python train.py --num_hidden_layers=8 --hidden_size=256 --n_experts=64 --experts_per_token=4 --d_expert=48 --d_shared_expert=128 --hidden_act="swiglu" --moe_layers=[0, 1, 2, 3, 4, 5, 6, 7] --n_empty_slots=8 --router_score="softmax" --normalize_top_k=true --routed_scale=1.0 --balance_loss=0.00191 --balance_bias=true --router_z_loss=0.001 --init_std_router=0.00634 --lr_router=0.00112 --num_attention_heads=8 --num_key_value_heads=2 --head_dim=32 --vocab_size=32000 --norm="rmsnorm" --norm_place="pre" --norm_eps=1e-05 --positions="rope" --rope_theta=10000.0 --rope_fraction=1.0 --qk_norm=true --attn_scale=0.177 --tie_word_embeddings=true --parallel_block=false --init="normal" --init_std_qkv=0.0487 --init_std_o=0.0 --init_std_up=0.0487 --init_std_down=0.0 --optimizer="soap_variant" --learning_rate=0.00329 --beta1=0.95 --beta2=0.98 --weight_decay=0.1 --lr_head=0.0137 --warmup_steps=50 --schedule="wsd" --decay_fraction=0.78 --decay_shape="linear" --final_lr_fraction=0.1 --batch_tokens=[131072, 262144] --max_seq_len=512 --doc_mask=true --train_tokens=791400000 --max_steps=4155 --dataset="wikipedia_en"
Below are experts of layer 2 (counted from 0) of a mixture-of-experts language model. Rows are named router (the router's row for the expert) and show model dimensions 0-255. Each number is 128 + 32 x the weight over its row's rms, rounded and kept within 0 to 255. Numbers have three digits each.
After each expert's rows: a language model's description of what the expert responds to; "mostly gets" lists some tokens that are sent to it at least half of the time. This comes from a sample of Wikipedia text that the model never trained on.

# expert 16
router:116113115122112176151127160150151081092116162113150124094156149098158131118091116114160153136099157134071146129111134100176081115131103190162162059123067144168133092110170208077127157112113145125105104071131065129106140139160056112127119200186136086137123073171160120135114127124176144082102100126095124180142114088128115113103112096161146127123103110134090093135133194132090148132130196124115091094139121091137137163115139143014151117085137104095146103105102074118160098106158168109093199162142104124122136101135114142134206135210110148147147074131111107153126123140117121127077164170086165155180045196150151168129120152145120158112113187084129084106170118173111089151109165120143100149043137127119138152095167149178122111118067130112127170052139113143166083123116116
It responds to: Articles opening noun phrases. The articles a, an, the and words like that, one, this before a noun, often after verbs or prepositions, as in sustained a knee injury.
mostly gets: " the", " a", " an", " that", " The", " this"

# expert 41
router:115153117119180116183169153129109084111104197120037171112156131134159097165123129144095125136117143107064141151088136158147132082195120165132143100128081228100099117089125139125175058151199095122165150162134072113120061154133157104116107167079169144127116102181174128126109103110167176150130161090128121125149071170124118096055119084147143130145100073126065111132175179181131132058112126155093073100093131106172109139100138150082102134117126120120067107108125115129156107118071126110100156129121147103131105161127048129110115094118169151133141129133121104098089108123106155088128106104106146190156130155145046105036128067085133133125122059119087128132159140184140137111144140130102120098114164101073139145163134114131138104146120178086121158063146122100148100118071077
It responds to: List and metadata words. Participles and nouns in captions, infobox headings and list titles, such as used, listed, shown, highlighted, History, Location, List of.
mostly gets: " used", " number", " found", " made", " following", " announced"

# expert 10
router:150115166110195161161150149165150142088136209120126109085143148086159124110115153156134181148089134154138159106111042156183086136118114151097157065158110118154133111082134150054143134142149098140122135074109079080164139156138089144088126172149131160167193117165139080116110134125169120141174107151118125157128090111121126132097125122151149151117077089147104138113127146120102134057090111155159163104117164160140095166110114178133082102128161116110153141123102116076156077150186163098100147103124110098064142113108110139253170132170131126188136117158081142124128165116110142088072145157130140131107081177155150189074045075148110144115091061202119095128153153145140110138118184140104106146123094151120127174132176127133162123156107122103130127020181131103171089114104125
It responds to: Articles after prepositions. The word the after of, to, in, for, plus to and modals like will, would, can, as in qualification to the.
mostly gets: " the", " The", "The", " would", " will", " to"

# expert 56
router:226150153092110104158152149135058136115106130052101184105156144092172127180125119140180156185090113118154188205075130099124109118135113176151126078125144131161110135093137124122175073118170093081136148151099068139133144138146082126182108164143152164148141084107140096137114150172127117168177153097061130172147117120107133068144133119129133154157081124126162129135166132197114149092084165150137100121119126164147154151135135121142140135119134078096166145133103190096115093095149157083075134079169196093116114189155175193103186119139177143145147119136084151139160161141121166120112148175173136203112113136131107112110128146134139120155137128181119144136126129136137125052075090199193077098086130162124141140146181146133067137124170179042096132139168113135144118145154098
It responds to: Taxonomic name pieces. Middle and end pieces of Latin species names and foreign names (idae, ensis, nia), plus taxonomy labels Genus, Family.
mostly gets: "nia", "ium", " Genus", "idae", "ensis", "ius"

# expert 63
router:181128147129202140142117088160122109109119134159134121140140159117149120239088124168116136110136146177141125130143127048140125122224075170115140143152104098191101122101144138103092156141199149134174110076118124091189101113149084130168092168139140140165134093123138123128126142163138146143090156142118192219152124127131077109141101123147129120170060139150121095158145217122076178148121124137113080099113126104175106134110148128100134154099102092134108144120092145131170110116173140128093128107146120133148138173152063141135171089151104210119147057192115065153140086175107107099101091138110176144118143163123071106142093140127132165123109164073062097113156209124170167094098150188141099112083106157054141170144113115154119128095120131083107106139147161146169138153113092
It responds to: Common concrete nouns. Common nouns after articles or possessives, such as son, time, year, part, head, man, life, often followed by of.
mostly gets: " out", " part", " time", " life", " song", " head"

# expert 46
router:142111115126156151128157129144142077101117140105103200064179135157157106128133189110124080152146135111129144134116124102140093128139103167112124094155096147119106141139133114120183122120175144097139123070135089169136111172132128139112060151127125144137118115119177100106155143190187133110133098104127154147148081138122173114127139114212147099106090117177097114144155150122113146135112132107159163119072140117227116165111177093070079120104106128113123155123135093118145108112131158129124220096149122096120147143191115235120175118160119143134154092157113136162153064093138144053133151127120146137143109142113064091138114069137127171114116127185127090064181119149116171155124157136228097040092105124136119189126118159181073095127129205164190133154095157172175151188108103
It responds to: Closing punctuation. Closing brackets, periods, quotes and section markers ending phrases or sentences, like ), )., }, ===, especially inside parenthesized table values.
mostly gets: ")", "),", ").", "}", " ===", "\"."

# expert 35
router:142159136093228100129148112135144140123082123133114166088115169093170133157087147135124093146111177144101141174091085136117103146141098176057143123188128116118111091149125106091104098111122109085130164082072118083106128117163124082090107145103151221156148104147153108138186112136167146115163120063125115132146145166113168110092136096127153179119034188194083117134168177144112141089080100108117165132098169106157135147136104150083119119108131127141156158099103101120144106091172133101105128109124140095117077087141129167123132106126146172147170080117078105105141111139120128119058120141106154115165124197200077140128078108107108162147134150095127132125151141135168098105084143126131063079119075183117030174126149125112120204115101196125135126129229178125148131181134112
It responds to: Plural and possessive s. Word-final s and similar endings on plurals and possessives, such as tablet-s, People'-s, mid-80s, plus some mid-word s pieces.
mostly gets: "s", "es", "as", "is", "os", "us"

# expert 61
router:181092157061146200149140120117053104095129138089104138102141155074145115143114176162142135185118148154137154134078128089126126080126137153151121137143152105089097132122148111137125108128177100106150135106102096129149098117152030088110097140164181174184130093148171120084105164137138119150107139113076174169143147103094141109129144112149150102159109182234142148148141120137080173153112169159160092113123110122147096140140179135096106160062124100151146151107057198099149124136083175126087153110176189076087164192130121214151169126170187202170166116146122157157155158110143135105103123167158142142068126129113109161099139122147116139044101128183175132139148165145143090096094141123162146061060119109138136139120146134146145129121124146134070150110187101144147072136136115
It responds to: Name-ending syllables. Short letter pieces ending or inside foreign place and person names, such as ba in Beersheba, ina, ville, berg, ensis.
mostly gets: "nia", "ina", "ville", "ara", "berg", "ensis"

# expert 3
router:153161154134119139158146140133103120109113146099078126097151156153106087119133173094155127143097132140125134120130082114166078130142075141132141079088133119154103133116063193117163075162153151094170151060057140117110144161138074113129117122078209093244126131150155127097120103151158129118089123105125118123150157116087117115091077138138129180124085163099100121140107144088133179066132107162116086109094103153157129126130159116151083131112130133130099128099125057160147115091123125134109135142118123113123152165147092133131152078132121150140137057119111148123138146061101207126088076128109137109149142157221057143096145111128145153111087149163100140039171145117111155071110141144179112088104099169095094146119151100184062180176144148067143120099145157226149100207113080
It responds to: Parentheses before dates. Opening parentheses and year pieces in biographical lifespans and war names, such as (19 in (1922–2005), War, II, born, aged.
mostly gets: " (", "(", " [", "born", " War", " century"

# expert 27
router:141121131089224143118139109189095078090108170119127152079140128092117144140143112152116150127121133122127167115133088073128082166187102163084168129159099163126122110140053167160146090079162115176151104053118100134126085170125160086088110141196126153164144083180144081145116180128137137165129120108126125152124085141128146131107130117165151124138083172195075103167147127134134174128144157107142102139137147118136107149047152086094129127079119088114151106123090121126207127123119142144075121066128121111122129138131140181107082045138139215125133093170110151189154084045128206098109140177130182117176132132146124144155107111147165149102120131126105121097103160143162138145143152135157121115088124117103139144094191224146139145170143107131060149136170178201145124166095114
It responds to: Clause conjunctions. Conjunctions and connectives joining clauses in narrative prose, such as and, but, when, while, however, though, which.
mostly gets: " and", " but", " then", " well", " when", " who"

# expert 13
router:144121155132144119136143134131129097066117157162088127057133145154115120129125127114118151152113161130127145128126089162170090121140084130101135103154136161053099103063162151088036115165164140155134184138087125170157071133151120133116099155152139162145174091209158093099082145175156139158071159118127171085112105109053189128075064090177154152097099150132167106137145143148086138109137166179136093113114138084199118148094129086136100171120107129100122135121111147097153099142149147083118130124140165076091116158118098140193148075174133125137113123139097133141066160134118122121136146160135135166115070142175063123097138101186112148126073130174079085039178141118156139126024106133140165108086060135122162154069125162142121165114078212127110135139111159158139120151121118
It responds to: Sports scores and terms. Sports vocabulary and match scores in results tables and athlete biographies, such as 2–1, season, Cup, Stadium, rushing.
mostly gets: " Cup", "field", " league", " Angeles", " Arena", " 1–0"

# expert 18
router:157171184124159170117136159169132103118081172126020119145130154135111050109132130174161132123049148149098124119081094174174084134169102137136134010167159130123108086126120124094130125101140088179114115139118151165125143174132135131081119149101145112168135089110191130115132121140161174097075111104108131114137155113124117092145060098183178155091145111124091118173178124123119137096108139226084134074114172104137129134083131110160111105138097108114068153108127113101156106103112120103146144151165119102123157202127100151107077033129139178167152098187140114140143148094126178112153091153100160116126109131148092134121165073091131172121095083148069125155190150129123124165108100152129093134127184155136140153148115098110106205137092103145135146098171155171175059147147109
It responds to: Units and symbols. Slashes, colons, bullets, units and symbols in infobox data, such as / in density per sqmi, km, ft, %, UTC.
mostly gets: " /", " km", " •", " ft", "%", " +"

# expert 14
router:132181111108188104107181114133133104082107126105117134029160139089089121146131181110107131219132162137119124160116136075167109101158108137130131116161120140096128129085101165155112123154145116127182101131128143143151108146144118145153083192165122079125165124163156091114152098171187126135147104151104153162175099154059143103141137093143127118112142170124165065190155176073132113121142126146135134105089109132144134154059180123137094073039110166124160200089131108062131117048113161130101165150149117109132096111103107141138103096130126139143143070146159119208135071139118081124114147136140140125104129193147075098149052094069177143151092142164056087070160153160120156106192125074155127083097141105100112139081189141143166139147074179143113135148117131140162140097099128
It responds to: Apostrophes and closing quotes. Apostrophes inside contractions and possessives (Let's, We're, Women's) and closing quote marks in song titles and nicknames.
mostly gets: "'", "\"", "\".", "’", "\",", ".\""

# expert 40
router:137108139101151168146131153157109068144113202071115181123182158139136106177142149107101110135082217148079137146091101107172109146196088141135151162138138149131097112119124138112074126136145127131134108086125069128178144124154140116145112131081128146140134101218174094130140144120134165148131139100084132159172079126106133085119118075140130187119088159131116138180150121144095152130055122164088132075107203124172079140165187132117104135047102118100138147117113173145188063161077126139095140120155143119107141109171108125132170029129208110197182049158133121176138142150074140107120113166192146115087092144152078136147103150175152140073102074152132137092170154152121154075118153134135106136136131181128108120152172145138135142113108117163078122138150118133195098125158124
It responds to: Line-start list and table markers. Pipes, hyphens and dashes opening a new line as table-row or bullet-list markers, plus numbered-list tokens like 4. and 12.
mostly gets: "-", "|", "–", "|---|", " •", "4."

# expert 4
router:109166119108160126135189210132111119124065140157121122111201151093128133110093117138190154171096161225116134100103142112135122122158091128104195061136076105109118100083106184121110126134154138098105109117109061153107135196139121108038114187116125108122215103133147110068169133117178191175128108106107142128139106119123110108137097118200117196115109080154152099128142170124145141156052119200131152113120170106121119151159191159143157120160131118104117157111096128122150100133125136086128150111150121088131092111146091196164177159130122140153121052143074126127103143175128157111130131179146158117123085150168125144081120153158079129141152133115129092119120130159213102133113188179128105108089126108148134154135166207190080131108109137103135128139117157138150063177092103
It responds to: Numbers and ordinal suffixes. Digit tokens in table cells and statistics, number words, and the ordinal piece th, as in 0, 12, Tenth, second.
mostly gets: " 1", " 4", " 5", " 6", " 8", "th"

# expert 55
router:157144088126151106156175079128136083099139130120134137142168141089135073119149106097111162133097156132083107131099117075141092149138091147155150114119116129127137141080111133104101113097159048160184140092135105167100114136161130074130124131085169115153119118126135117106133207174156154122153106107106123146134113106071092086117113125123135152159077149187095063176134154171046125061095094137126144089123192179134106173102101139131110136076131103028141109106126134122131110137124154025128207149144133132109098140139114138108115108116144199109158090126137101175144106125110166014082122112140146124135099122194099101092146108073136165183152137114137077116147097155138092108122188124158083108131090126056080178117181123120100126150152145106094163098209121200146123106143087
It responds to: Linking prepositions. Prepositions linking a noun or verb to its complement, mostly of, also with, by, for, as, such as role of, known as.
mostly gets: " with", " by", " for", " of", " than", " including"

# expert 57
router:176171211099153158155147146144140110136111144135071117122170153139135037110150158147131207178089140154109170139086089147189116108104116169130152064155079142127099132153168135128152070133139102166113120114107127179135150137132134079059078122146146156158136118173136132110176125209149124115125116127069139133138135141059085088152115128165145149123125115123142117142131130119090131130126139196082125120103129117197108145109129096122134153112136126117108206093129106132165112123123114134148106143179154127124180154145055152105108089137151168137120108190107122109118156113129119112150148187134121165119112210131116109096173029121155151103144073182053127083190158148117149119112129194130076107055138165128129138184132177101142093193141150135123210115130168151163064174119110
It responds to: Units and coordinates. Measurement units, percentages and coordinate pieces after numbers, such as km, ft, million, %, ′, °W, and compass words south, north.
mostly gets: " km", " ft", " million", "%", " south", " mm"

# expert 25
router:152129144105125143127141118171088123120089168069124213101178143155137104155117151101125107137143176189135159224123098159144125083136130178089158092153103103133079119066131165099144067120134112119128119163099085157145078130159095075150117159157148179173143108130128100058150110137134131132115125117063193147151101157094137100076126119104136140143111149205147132149143148170106132104112145102087161132094145188160136160122143064127160121125121142136147101127129129131148130101106166116109120096142168102108059155130058196087103112158155161177134125145074085158075071139103103092103124097110170137144138163151109105116103086130180149140039146083072143138185175231134106063131126163140143029115090138083088130163138132129120093121157135106149132150170174132141126150087111
It responds to: Mid-word stems and suffixes. Word-internal pieces, often stems after a prefix or first piece, such as cell in excellent, ign, ive, tion, plus names like Hilbert.
mostly gets: "tion", "ive", "dic", " receptor", "ator", "act"

# expert 42
router:129151163107159132193183138171116095123124155125113145048125153085220125096114144118106166125123155110074174107113110143202099116130117209126178118147136143090111111117122118129134151166126085091162144140107110171130116153157124120103087180099130170120146036105161059093154145213146146106119115123112124143197136090068096132086133127184121150192110128114099139171166206159112122100119168130109120123105125140157145183146149173089092127119132076104116123111079099086140080038179169153131147132153177115112125209214143166164159104167125155146142122130127114133135114113128116077098126126092141142133073191145109159140136088145115147085096158115143136128135142127149067110064132146141079123103154140094138167137175129167099102127159144129092135144112177138135132102041079
It responds to: Table row endings. Pipes ending table header and data rows, markdown divider rows like ---|---|---, and semicolons separating list items.
mostly gets: "---|---|---|---|", "|---|---|---|", " |", " 5;", "|---|---|", " 17;"

# expert 12
router:140109195128137155188172164153117093130127143149147139028105149090125098127110132131123166125052134127149133105109121146191084129166079129104149135134129133114101103113126119120085138139124125120108196061106109159136143118142128145149096162146151128131127072121146038128107178172143164114102135135089108117197142080113087112080116143126131208091079129161114098161142188113116145096112100147153125123117172110163129161037228107042117143083108118104098170112049193112135088062145131093126140124158173091104077154193118165201176090178124200176176125117113095196148139120095126071142117121126155117139114143144093099140123112094163153099146110143132130154165123110150102100101173097120129120129116166119118141150177118187071172119130141136085125117133140144129118116072117
It responds to: Table cell separators. Pipe separators inside sports and statistics table rows, especially after the first header cell, plus semicolons in score strings like 1; 0;.
mostly gets: " |", " 1;", " 2;"

# expert 30
router:115133114105173118152128148146116052141091145066114175154170168142111094117112122074107127143080225145049117161121135122180125143199081164114163163151089139139109111119098158124097144164136088142120098080119131141134132154173119090132112166083109140130168104178167110145166164105153152152116131110094143145198055075112164091152109028125122184140112142133115165150145122136105180115036109145107103081103167117143124110172152114130135093097120061089098150127112109108151106143143133129086140137158110123103128104168117119117104097137199107153186062157130102160065145144049199101118080140147186105165061131111099094122126150141172141088122047119128124098147142142109171107126125194154101135130156164116098124178173131101141097130139142144084146103194138152184147136144120
It responds to: List dashes, markup. Line-initial dashes in infobox and list entries, table-row pipes and heading markers, plus hyphens inside compounds and ISBNs like Al-Safa.
mostly gets: "-", " un", "|", " Coordinates", " Super", "Personal"

# expert 58
router:122144170107205131174179153110123080110135152134118122089106142087199127125119087110127174140132164110110147111098118143171092131131113224131156111170094172078108095127154120133135141151120088096162145148115104152120113197171112102127102172157128193146181090194160116097144179148137156117108113125119133133164128129065094109082131086200111130140099111131115084183150169143118139095118171131130132122096135173189116185152147156123100109099139115116150127106069153070155078038192161145122130121126162096132141189238137201129173105118121122131143134153136141155160119129128133104071073127112125156143110189148072123109116064163096150099115168065116133134136137136152056147069081132158100120095129182111146158116195112180129099138146123121108161147112135151130119127051082
It responds to: Table cell separators. Pipe separators between cells in sports statistics and election tables, and semicolons after numbers in race results, as in 6; and 13 |.
mostly gets: "---|---|---|---|", " 0;", " 1;", " 2;", " 3;", " 5;"

# expert 9
router:175132122132208128158208156123135090070144139069127103040163142150107126124117170076107146139103145117143152138124061159120091094154098221089146122150130091136129103132134176113048119101191140103122116112093122091148118138158023120120084118167224140142115098198201108154093187171191152117127097139152093196154124127124088104110129068165133132141093160125100110160146138104110164067117142125117114104133160121136144111149135066069101130099145117120154150109132125137131122091173140147126130115133109092111083147122113207130157048120119173143137101108140110109137111138073165072124122114156152122189134126149109144135126047122115142084127130131137129116182138139193134106139104129145131131108091122114127172113168112181132136170056146125159191121130175162149100154139086
It responds to: Commas. Commas almost everywhere: after names, appositives, places, dates and clauses, inside citations and numbers, e.g. Chile, 1865, 552,363.
mostly gets: ",", "),", "\",", " 4,", " 3,", " ("

# expert 26
router:167107113127249117169210141115138109074131134063115118026159142171136100174132196088122135136104143116124165124112088170153093094133081188111148075148110084147123124101135174106098127115158122104119147132096088145102131188145087091062098143122176147132099082165189108145117189145207156074112145142141106217153133119109107120127130082175148173129097134117084099166151124136108154113105148138083092108119135150142135119148135048068093164090135088129148133114111118140147097092129130129115151118150109063130094160131120201110138111123138151152138093113146131098158102039075143050136139128158151187197134134135110126127128114140133149082142142135141121106154148142152132138129076171181061110127111156119134161107153143172122148142110188139168122136165146195165102146143122
It responds to: Commas and dashes. Commas after clauses, dates and names, closing parentheses, semicolons, and en dashes in event titles like Men's K-4.
mostly gets: ",", "),", ")", "\",", " –", " 23,"

# expert 15
router:107113192110183158122171112124117108119155144086105136130211161132125066128115111098154127255098114149135157186080112088135128084136112163141138122124050140149119137114088152095174110139107064144123152129130101164203129171116133122124084148139155060169105110190129106123153153142109149131200118078109148139164110140092095066069129117187149131086098082107162112161139143167117134152087188164163139136110138144237095152114138107126123101085148116096115173121124100122152111115222149112120145145154140094136120129165147144108162081101178133125130121140081122101145122097090099129149136158183135184130135128174139167102136041118173133149123125179150111060130136176166125143080128125145149109072122133122131169145130167145047163129157157143135180079120159143144110146122109
It responds to: Codes and abbreviations. Capital letters, digits and word pieces inside codes, identifiers and abbreviations in tables and data, such as OMIM, JPL, PS3, B. striatus.
mostly gets: " V", " X", " JPL", " MPC", "X", "K"

# expert 17
router:108155124134159179166180146111143129112114136141108123094171178134146106121110117139112124164141127184095140151095132102150077057174102129123186112129085127129117124110145155154071109103131140084166123116158090141155112162149100112061107136145168085162193114189182090075187179124153159169165127100106138154159112124123092118095068124145134147100092106188131159157165152133089128121087142226145138076125149130172087155153173165097158134105155111125070162110105158093135119126072141127116149103171071080144150166150162183110159070119106150133126038141102152116094140127101151126112107116172144186101151135176125129087136063145162135042145140123084085089144152122229120137121128155143103090128110164116132170166155166191076131107110197104119153134130175166166077146103113
It responds to: Numbers in tables. Number tokens and digit groups in tables, stats and data lists, such as 1,'14'2, UTC+6, years and ISBN digits.
mostly gets: " 4", " 3", " 6", " 5", " 8", " 7"

# expert 6
router:151185155114146128190133162138120136087144161120105115074138133130163119104155155107140104181143150147141226144151135172236109171110114141102140119134112119132106140074107162106127109117150118117150122076109096089098081142139129135133104120130176184148113101140144083115109200121160157169085140110122121139145124095067121117089083098182157113127076087197172070145125146119119167075111149111134113109117126165172142160139125127035127097117119111052100179084104105107157124144126142115115155167173094071080140144169126134154140081118142130119120073134129129084219139115095168101141132139149163172129118157155098156026093057141105135143163176152156106055146163106145159085109182153171151077110112123106150151126134129136111133137111213077072145112115147143135070161164115
It responds to: Places, nationalities, years. Country and place names, nationality adjectives, months and four-digit years after in or the, such as India, Africa, Russian, 2013.
mostly gets: " United", " April", " American", " March", " June", " February"

# expert 1
router:123168132111187155128134126219137126036106165104097111111083153096103126124135105142151118140130139115142114124089089125138082127129126139124158085125026114133120108116101174144175134129109059164161145133101095106134113164158065123114099128060125146171098126123113051115120175137199154089111180112108164161161040152149099125121126091127161151091133129121159111159169161105113172098116163096139116106104157128176067141102106196107141156093130110096092100115109139111140116102109122099086133119167087107147140116162113135121140068169077142189136126141099050175093138094144122114107115169092168106150128199161080152157047115087143158054096134123124095106123155112191085148167165132107166134088162154080071173131154151141133122140076139152142185068163138146172082155139121
It responds to: Pronouns and function words. Subject pronouns, demonstratives and negators in running prose, often before a verb, such as there, it, this, not, I.
mostly gets: " this", " not", " it", " It", " all", " no"

# expert 47
router:142114152131125096140126080126132104068107172159095151111167153156179086101115184132105124131164149133111166155117105101167097152154107143116146062173049211087122101082130182112143076114147117136193113131131125120121104132131120097134070155170145151157140063189208096097125111143151143151132121107115147138130073098090110104035120133176147118154066083130098116138137184146110137074135101140120047102098152176167129178156156143069122155136147127125096120107101072103155110153106173123091154115120121091110095167119053105123136088184161175135117110130094068135117120143122129065166128113119152156137176131119053181078107130093075144084109092093058127129143156206139134058140174121138134118101157124113118151149138172164107103124125172093130139108132161089140091131063094
It responds to: Verbs and participles. Main verbs, past participles and -ed/-ing endings after was, were or to, plus particles, such as defeated, open, set up, carried out.
mostly gets: " used", " found", " held", " announced", " released", " built"

# expert 62
router:166147137073181128114142162203134088112107150089109169081192132066097126114151166119109155124065135122058136125132102058167067146217127181129178163137103164115125089174131153114118122096124152164130112094142131165108075166135139058131131188164121166169135110147150118108155190131144157153138130076108144220141115109120151099123108136148160106086066146206093116169130177147109141125137129147133118113128141108125117163090121130112078141104098120061149144101083132099180126109111157113103127126140124119113120174127156248107093109204112204146143110141124114149107134074099164101099123169077177135226098152155119149138126120144111160090122131100089085114105121150158153154095136156142100125119076162112087151127189124159125179160162124084110155150165148133146121151117117
It responds to: Coordinating conjunctions. Conjunctions and linking words and, or, but, with, through, and to in numeric ranges like from 1 to 2 million.
mostly gets: " and", " or", " but", " &", " while", "and"

# expert 28
router:225118123115119114151166161151119114107117149134105104117175150145171064158143129094143097146116145196127179117112130158132124114167114176119148136141095125160087135140108159155123126146198100111142221068122084105190106125153145130169120222113117107147088096136153127072200122143156119152126172107072146155128064147135111072089099139182169098110086157140085088159125126134123177136131143145089110121068137099168124128118116107121100152089085136119130169154115118141147083090187152076071116134131126115127111189145124169179165024152137173114168110125131169109168073124116114114081073148149144175118108175152073123122168045209118181136105123112181142074107140148155092101103114121122145107102107159087116158173131141166111164134134163079151139099124152124152126170145081
It responds to: Head nouns of topics. Common nouns naming the subject after the or a, such as station, film, album, game, team, church, in media and transport articles.
mostly gets: " film", " game", " team", " album", " series", " music"

# expert 39
router:141164092126163120145137073127090080066103147159119217137171154104150100122114129020106109148128146129147144180108117049144104125163107161098157109116079132094096087057112252127157089124165060166210174109121129141127113147153117089104101125113155088140175131178185101145137093154125166106155183087105110136146115087096139132073133168150123092158101117106137101160159133156135145091111120139134059104096137152109120156104155099082092148142135097108103107078077116110163095109155139148087173124150143091098085210099073119148140115171135146105109098161095103118157068122101124105133088157104144071169155117147063140078086138112164140083118081092126090144143169157151120059162147138181106109093149120124113148143150164153112113135102129113113141115159139127145129117056119
It responds to: Verbs and participles. Main verbs and past participles right after a subject or auxiliary, such as known, used, described, released, took, learned.
mostly gets: " used", " well", " known", " found", " released", " left"

# expert 29
router:168139124112158157192138089134102115127126131088150154138137180110145124144088100158142108173096116088143197125073112098151098138148090148090140101180109160111103105152094125063122111144116092135152144130092077103165098115181059096159113192142142189110152139126145111087122182186130154152161146104123104181138114137085131093148090062163156160137107163139135100140122126161079139052096170142106104068103136164129077145089142120105161179120095083072157192129118088072118096103129170119105133093179078096107084130115131144168100121153172101128144123125110118190161062079113143091133119162112142173152122174126133184140097098126127148121171144116115138132161156140154155073096108147197033066145086117121120163121138147125111097122104168159087143060123108117131005153118127
It responds to: First names and places. Whole given names and common place-name words, often in rosters, sports tables and cast lists, such as John, Paul, Nicole, Austin.
mostly gets: " John", " La", " George", " Le", " James", " El"

# expert 34
router:152136113131112098153154157188121102135112161106127122094117187123215107115117089137083080147097145099109164167085121114208101107122086148073193092164116084114134087118160159064102149091131144089105143099145103119095100160153100147091111119102206112120161107100120095130200185165176175155193122142092169144185139141090099083095101132143124124085136166155110135127150148137125125116099119162139160093116178175144149159136255132116148066135133086063122099097086144123153102116086149101122136140162108110138186104176088147113119154148099164165134097092109162093115150096075152104092121111210150123128086123158104149134130093123110148092115093162132135130143137171221125098134156152141100121081143188124100164102135129191125160147141155112122152073112127101154109184086112
It responds to: Spaces and bare numbers. Standalone space tokens and number tokens after pipes, colons or commas in tables and lists, as in 44th, 23 October, 10,942.
mostly gets: " ", " 1", " 2", " 4", " 3", " 6"

# expert 59
router:145137150090122141133145092126131113140096119068115155087209148104177069161097171086141135200123126089109159160093125088133128126123097151104172106187097113137116128120073125099162126115188136187139185106117079132111099175129167095108008126128183146145114093090150137141137161134161119093088108109118170181149074162090191112127146092195182125081112148136090096191164175107125147146094181123133151113085130134206074203105126122102144134160157127114154108118116115135147107065188173120125203106159109104118111101174145172138150093154126153125148129181120160145144118116116159104108109153110137116125095140125069113154124048066113156107159114125126095123162119139120099113146146199203136124142143106111099197116149169130097120153128198158173132120118104165144168137107105
It responds to: Sentence ends, headings. Sentence-final periods and closing == marks of section headings, such as habitat==, Diagnosis==, plus the odd decimal point.
mostly gets: ".", " ==", ").", " ===", "\".", ".\""

# expert 0
router:169177128097165186165162125130140107087138140120152160133135177127144117137090132086177117240154150109128185149123104079170091076143098141087108104196122127113112109107067144092136068181159091140166129143125139176146065139138080124151092176190146143132163126114151087088119172161156129180149161106109119125120110085089150121148078101200164117147101105143148122135135127168098122075096194141127137097095141153157152122130158105096171142119123114072082188117123090099151105061071162107118144093164108050125092140112140132196117135166184148184133096134144114160101109110121144111152123149121178091165144187142113140080073111138182156129083128129121116138190151125142151121041128121166102093078133117137124158132116196106112146131090169153070127088111123175139052132118125
It responds to: Western personal names. Common English first names and surnames, or surname endings, in tables and lists, such as John, George, Smith, Democratic, Black.
mostly gets: " John", " George", " James", " William", " David", " Robert"

# expert 44
router:113121134111152100122151091136142097110089143077103115112125184086141129198113175108128208166131164112120143204095088079128100150140094138099170158151098113071124104089132157090121078125125112118172129148113110127107108117132177138046103174185104137122110049136139086129177085187130139174121163034083131149171128106131159107102135076148134151095074127142113120123156200137101150099138073114099111126124160126138175135109153121067145116124100106060143169112111117128173085081114150079081200106112096111116064111128091124174092122166125148153163083121128183166127141097132171105126135170147150123177099132163088132126140093099113135165114098088085086112129125159186089109168138157145133133071115194101088160116199119151115146198106180170161125124175138109175147130092092
It responds to: Word-ending suffixes. Final word pieces that finish a word: s, ing, ed, er, y, ly, e, as in hunger, Clearly, Sebring.
mostly gets: "ing", "y", "er", "e", "al", "ed"

# expert 31
router:146133145054165198173157132126123099112116133093102139123122135127136100131140160154163118182096155160112155147060118068146112066137127135078141143131117210071094093131149150128109126152140089081128211105060126157106137157168051102090115097182225167190147125194142125065174135177163139069125181140134192159170161096118109108129128096155136148103138154149141120134139143116078173155105145165118132113098121143130070158121167131085137079092140120126126109111080146081161127084099124124114121147173219125098177133208107194134113127120099183148137109182079079133158098146091114110131086130201152149161167123104142131116090103113113149077093110128128117130141149188172136142153151157147152083122128115118103139117129118133132099108120112082124132082204128107152084119142097
It responds to: Non-Latin script bytes. Byte pieces of Thai, Chinese, Korean and Tamil script, plus syllables in romanized Asian and other foreign names, such as ha, ja, chi.
mostly gets: "ha", "ja", " Ko", "ya", "chi", "á"

# expert 20
router:147147118091130129163162153180118136081029128135117205091118157085133110162117102107148143153113150125143170148116102155179119122118058129084125150125106127100093111141115120127111077168135091160165133074124111131179137188153103100078073156184138115123133085109161123140118120148171132116120135108128129129165139140100097122098134151190214116139128141173111076224204154110114131104118127146087092038102168191134043134125192110138087100163131112130118201111112133135142064146148163100055165127168127112113145143141091119134153136134107134156150087177121107179160144133127115125135129144213159129164162119151122153115060105127123139129123102103126132110113131153131167090143170120163096128070078151107128170121172147162134193140120131064155144083152211144192112121130065
It responds to: Line breaks. Line-break tokens ending lines, especially blank lines before section headings (== See also ==) or after tables, and === heading markers.
mostly gets: "\n", " ===", " ====", "===", "Senior", " Occupation"